{"num_hidden_layers": 12, "n_experts": 8, "experts_per_token": 2, "router_score": "sigmoid", "routed_scale": 1.5, "balance_loss": 0.00232, "init_std_router": 0.0237, "norm": "rmsnorm", "norm_eps": 1e-05, "optimizer": "soap_variant", "max_seq_len": 768, "max_steps": 6154}
Below are experts of layer 9 (counted from 0) of a mixture-of-experts language model. Rows are named down (a neuron's output weights, with its number) and show model dimensions 0-191. Each number is 500 + 25 x the weight over its row's rms, rounded and kept within 0 to 999. Numbers have three digits each.
Before each expert's rows: "comes before" lists some tokens at least twice as common just after its tokens as in all text. This comes from a sample of Wikipedia text that the model never trained on. Tokens count by the router's weight.

# expert 4
comes before: " |", "\n", "-", "|", ":", "=="
down0:516527524561524551486531488511519520507536558475510466483533491473490494471490460497505480475474502519522493486458536443536517501537499429472508482512489516512513538450513531500475507514498492447463520514525492510507501543462500496520497497454509469518553512481507510491484466553485498479473450510468499460495490502521482480541541497503498511474468486486487481513494477520462519506481475524500511505548478504525495537523496556512498491476516495499544442528491487469481505525476470525489541489515499505536490513483506510540489469481519487470499463506511479517490466506518524517
down1:514529480477496494502475500481500499475501522508451522489528502502510485519523502466534546492486513486508537552504479491465500478484489492488500521534488505517554514450484471513499488502528466473512507465463543478478467524468547504464492509475446514488506513507517528514501477491509510499466505514512539490487526516511513496547487440499492510492518517503501521476492533474471495449431483537562480501523518486505483501478516534513476525474519497501474452494542447487570507538502495545495494469494519502506521467502511518493532463497475499462512519527461534488497509568471483523
down2:534490481536455461531490487509479539519472469495547527502523522485464501539460437504545517495528481490514497514501482511489483477532482534476507527490493523511454528472522487518537541494514502498470482477511505489513539503489489484548452447509517484527512527468491515493536502518476490482512500505479511544497487470473529519489522470497510542538489505458522529544503533517463488483491514471487527476500521507491503505502504512473482433522509477522503491530479445521499491509445510491486542522492508517513473452468536541490525497499479500521492461523494497489552490441464511484
down3:470516554464535469509496503494520470492529439488472516469499502511501476521457490490527460487496547482487500510525495509507502509430483550532479503500516516488497500505501535480532504490542514507532549515470500501505495516485508498474572459505464502562496525503537524491472491487505487509495524532486521495489487502490554496543451475483498488490458464487484481509514507508508497509510533492515542491504505543543493451490511475516495463525494487492477470471498443488515478531491519527473543474485529470486502493494473551490524505529517479525481515517512496472459515435537478502
down4:492479466522517468455489503523572494487521523520461508480510474511490514479509482528489510466507488498474495498490518473499510467498494519482439505490499483491531526501513479522513486479507507503477522503557519459475517513487497467535514484504520535522500486467527503493498503529485485497536484482537478508516507472493526554492489482515521432522495490518451480464514487472521513470525486495431440551479481505505554503479489542528480509546489518498494469558475472532513482515503512509477487498553495470508473515477469513484525513444518495529502546494513511532476511548476546507
down5:498514487490524491494523479500514552513492493517444503491491511537495435523507538478506523558475499529529532510564499509484504465487458522506511535536514453502486503497492506533483476539514534535492502538490522503488508523492493499521522492497533464535516532463472530500490446472487495490480470490516481515496472490514468493498536501504467451496490482492464498503514534466522483494508454476511517482525522520493510502514485447473543470505511530505498495479520499502506437502522486461460527499460475543448494541510439505522491499496517540496494484461467508554477530513489488525
down6:486488478485513499487498497498549558502490483488504492532465517549509481488517511486460483520495533457501541483493480484505508492570530510485474511472480489514491498487503541527483512479524497560486461516505502464511498467496506517513498460504517540462484467528499483544523511481544471480484480542505500499523468532513487528481461515508477517518477503448495478503492546445525482484493538529483558486473497501503458467480513501486492558446493537506443485493502515526506510496448554536495490523507497486468516516463461537523473514467523524512528484530493490497500486525507488491

# expert 1
comes before: " the", "ed", " to", " a", " in", " of"
down1:510503516461458524495478517542470529463522492533465519451527514529486507488485489542507512556546505512501506506433531493468477544503487511471483484532544484463467495502520487519520560499497494540512496503475467495495455487481513549502529467477507505479517485514508492528501546558509513485535535553493511536503514477467471444514498495506527504516487494499452450496471498514522495494478475472476485499449507469480492479512502528540502500549530511473481494528508491514551484509501467476501518527489490490513495488491538455509494496500513509510538482519471471481497445493479497484
down2:485475464513487500507475541535503465531519525512514520496490502469464530493510412477466509511562467502495510509468514446491540513468524499533505506492510523473503455494488496504537459501550506481520489495507479501485525515460494520467516468468540566494531496516482495507494530523448488512485483499528503513504491477482507517489507528509466473512502506505566546485451484512492484494530454446463516463475501478497493527526498479553537502522549466496518529508485498487485509462500528523494490501510518467516502481501506504507517525503486516528507498476550475496544498473461480513
down3:490514499537513483518490529463483505463507483462468528504543494474481515469483508483504527533553462494481519527525516512513542480483490496474502519513459461512495484510489493515475504485465487558485523517505497469523501500541497512483510531450557530464470510524470490508489514517487476492534527519516475473503558505493501486534517477509508501541487529526488505457491474521481493506509501500476427517496487543527496465526505493508449509505538479475552516503437539489488468550503529529471472510509482483508468501438504485473554540522501499524537476483472485489480484480507504499
down4:510500463502489485526515469494516449457504493511501510486540535475524494467469480460508482494470493533512515530556459480541495534520514516505533450508472490474472568494523468490465492475519481513452529454550537471491541448489509525468515532537487510499528480461489518464504502477560510478496496493528461497516511515459528487501454523478520518533505514487511525510501492512454479467496491496500555505505500455538519491484467524503502494486453500507500510521488482504489537523474495482506455497483542461529488483502509515518483506490527475518519535538520499522491480510515528524
down5:470551481451492465510493491482529522490520521503482532541536445532507545460490406514484541496534458514522465511532489492511511490463511493490499507515486511500472504481489516546468497503484523508511463480519505524497458512489477450487476535502484523521495479519510497521488522532485534477509524479494502510479452466510486509521473496472513481528494539490514484480511523501540452474509507539513538502492485504484515505486476508496511431487570507477523538521474452497503538467522544516544464488449525497510519498504509494474513533505502533487506479506529483500474510487508486500
down6:541494515559480501518521473508507532463525562514475461513534475517478518520480494514522478509493482461473500520526502517540442502512478461503523490466455512509519500507492463478475503496522493545492526538480439563518500454503469480510493501519508475496515525505519474512502528472494457481485514493533484489493486496474523542461504502531495515561461499522487486466485485496497535489494520478506496460533526530483466476532499480488506522479529508485490504480514474468528524515469535498480466518501517515451459511531495480495531489495550537549506535501485479536473517466493487467
down7:479531505479496526488443467525521554463521518488486509489512451493507524482552535519481512492480515482510483534475526520475454467532495493453510516473496516509465511534488504483532475472546509525547461482519479502467488470483485505454521492517505553507519486504543510488541471505489506509529531508508495485462506439552490510497490489475513523527480475511502507522534472538511499484442480517501478511540509474466488557490520519473515527535474486499547504500460519488514537501491521469494500476520534495494480537481515460510489500462539496445471485501505478523532488478503487489

# expert 2
comes before: "\n", " The", " 1", " S", " 2", " 0"
down0:517441505487516472524520493515495552535532492473537469502518521537455495484492482492556522456495473503494485494502497498466522500518492547510513519506549487502485493510508543465514497487488520463556529518516541483497520491512513491466498452478452534511535511511537484515491518495510526446480475489483516488513516450486493492507468532508515527475451490475500483461466474502507518484551523518495560502511537439531480468503521533482494516472485541503531484487532463471501518512486502484478507495502478471469495499506546497498473508502481541488487525493531480461518528497454454508
down1:501519539507513518464534532492540482495499461515495503491498555467534510494509488518473459537464512514484525520492473511516510481509481514488474521481494473523441504496563472511507486520471455503492503521522536476452531463509490511512480491475506482485497513525530448516492493542509488466518446488504509486528482447434452486493526470505520500503474508523544498489481465477533511457471534518534515519529553511483496475473492516522523479496476458514519488485496519537542500454489525510521507485501513557478507473490516518497519515486510561489485496483491499462562495496492498497
down2:501505484512488489472490510508491495495525537493483503519504451486453493450538453495451505490478502492498507547487527454478490503493494506544497535478469514523486493490496512494465481501539502466501491520481488501541500461503489467498481489522474491535528487519518544548510503502517476507502510493462522484538529490507532491523516476507481557490482530499534536474509520472485544482482529524533460521478471493499496505488486472499522498479518518528482460469492508485476515475495498492560474526529504514535469524477551501502544536422490520474516484498467457442564520510523545488
down3:488527512504501519508480451490499563456492499485485519499513494531494475503501469504477525524520506491451471453516514536528497472483505479509516521520516519507476508520478531537483459513478499484495536506454541502491478502514483540450446454501479466489499545448497530509496532511464488519508538521463475478495480518543506513549509533523507468459474499509488497493508510486500490515526501462486510541492503449446449492519491488453496495545522504499473539467497509545507504516513515501500507501505492492548527519494515483521514522517521527507506490502518423510443504500491557484
down4:482490513433435502513469507497531497493532494502503464519496522493475492493468517495483517512512505479507521538462483537481498523513494464546549503535501546493508475508520500481491551508476544472541474499495538457501516501576504473479493455524509535505490502541449523526488532465491504485508495497475489508529492487477512510480530486529520495493483509493512526489504471491429460502482463497499514519513442482501511457505532496481520433523545539483458524476523532523469502515523483502515552506526454512527491510466483526502491492484497518477496475507488477486506487526512529501
down5:507530520513496471495486480536516484473531500513505514508530535482490484496516554494514537527453502512490513536488535469510477517570455511462533502501492498505477509479486486470486498489495525477531473459503548524472533481473461491458461515492481518455500470491529503471507442482466499462508514519510510549489504534515499494521483514484488498489542522487487461558533490516497491482524541502494547539481475504474512531465494517493501514486494507467498486533492497493504477485481521536504547444520447459510492518524464515499552486540465513483485533499531509463479465464505513521
down6:523507516508527499456521481488450474483507504526521464525500503530503500492542511497487502521517535520503507508514497462506539520538487489488517495460512548486512521497470519513498502542478496543533535486530478548515521458505479469542456510476496491535518492497462509485531445486546521502472507469495481477519487496500442539488497536496521554498535487479537508496515467502484450507456546531493453546493507478501510498501504507526496513551489515483534478519529483489466459507503460463524500466474455480451481522494515474492466470510538482507464498499466487504485477480503544497

# expert 5
comes before: " ", " was", " re", " is", " f", " st"
down1:506509504532502472481496501507514522487486523501471473496493470511481498484518430533499444524479485534476462483506506512511551546480535562541452511489532539490518543449498491512529501512452518503510475519504508494476528472518499496502504483492478517500482489497448529498479490479523495507511488510461470462506527488534474507515478491502476483505507524480473507561511514549485495482490502491515550565497497489522476470494522507479499420499501467544468527520510447503512468515473496490500458472510516520506525504496480507486459484520531507497515487494569505496503533521486550491
down2:488552501464503517515464503497470541484530498516489470507489550511462512493520494489440495500490472517557504492492490478490476490500486459484516522502506491514452481482523477500502488473452494514477530512486522476520489528508534534461485522478473531545531528520500534508461471513456522477481466487486520531457546457520499501489487489509494518481488535531508492505560479473560493470517525471501493443530479487446528530538512521502514506482513568514471478496526478520514499512461499499497522509471504483524475463529487509517501547507514515483499455497513484501554525520473482495
down3:412525508464526492502494484484497487516476517485484519501510473520560532475487525483517491491477550493534461506531527529524504461500487506502464526477556523528490528538504471477511459499509494539505475493538490514452515481540515477551462506532491504517488490489471494478501522499502504480509477501454478504441501478476518487479513554500515526491517523486470501465503545541504510485538505498514495505540484475503490508535476499518476479480530494472490478542510492479530490499471529507490484539510560514463549470473498537521460494524500478475456480496475460500519504519466503504
down4:527526529498496510505528491494498540495523484500483496498535486486488512452432496504482510559484477481510510478507503491475504555532539495496472526484527522485483515470489501494502522548499466489485482550496503474514500502527496485494520500501516511481505502539576475460478470532497515512509483533514514502550492517526443483486515462501468485537481440513495512467498460490502504501494514500508467491488435496537496488503534485511486516506470489480448480481522477487531457542539446510530485492492484488506529535511492539499489495479465526509483474480573481498509503537558471507
down5:515506531523518520436512509525528478497526480550488554506481493498505506508542508488528473495538455490507487492478438475497525529573512509515496526526480474459476531484488467472494498475502477493460482496516518485564492474541511532502476522498494447513520507483482478450489533483514517526481493540512514480513500497535527478493506469518513524522495539512449504465568489487496501521502505507502484520488496555486478494483497490484524455473514542498493491495475512503502471493544502480495501528488502458447500524533523483483492537431485504480475503487502513514475547502466490485
down6:509530539526492469482542498486470520483548476521523482512498530494465504545469528480489510503507542501500504477510440540518462502484503501532541497469532491475501538493510510420472524531474501517495490473502479522513543511486501514481521473507503526520468531524481477490499508469514494444489511514477527504545456530464502503497501488503515474513556503514495499522498511497459505536531491486493499484502491468475549538517471491486495529539509467529511514487510480461496453458507487456475427510507476522479491451550498510526527504484494479495453507520468500497519491507492525547
down7:522473530532524510502477484494541503496528480547554498492522479511488513542480488488508513473506487473487513473487540495514524525495482500488492435463500525489450503540508455537505514492468495464462527483514503444522472512522517515493490510452505518508488502514485475520482506490451481476511485484512513490540480483514499457477468501498512498430535494517488491496511504528527465482470527513507499514547498522564495470507494485516517489532444546481489540448520513447531482542519504476498466517529517477461507465460507501549497516521490500518478523521474553513511516507527491490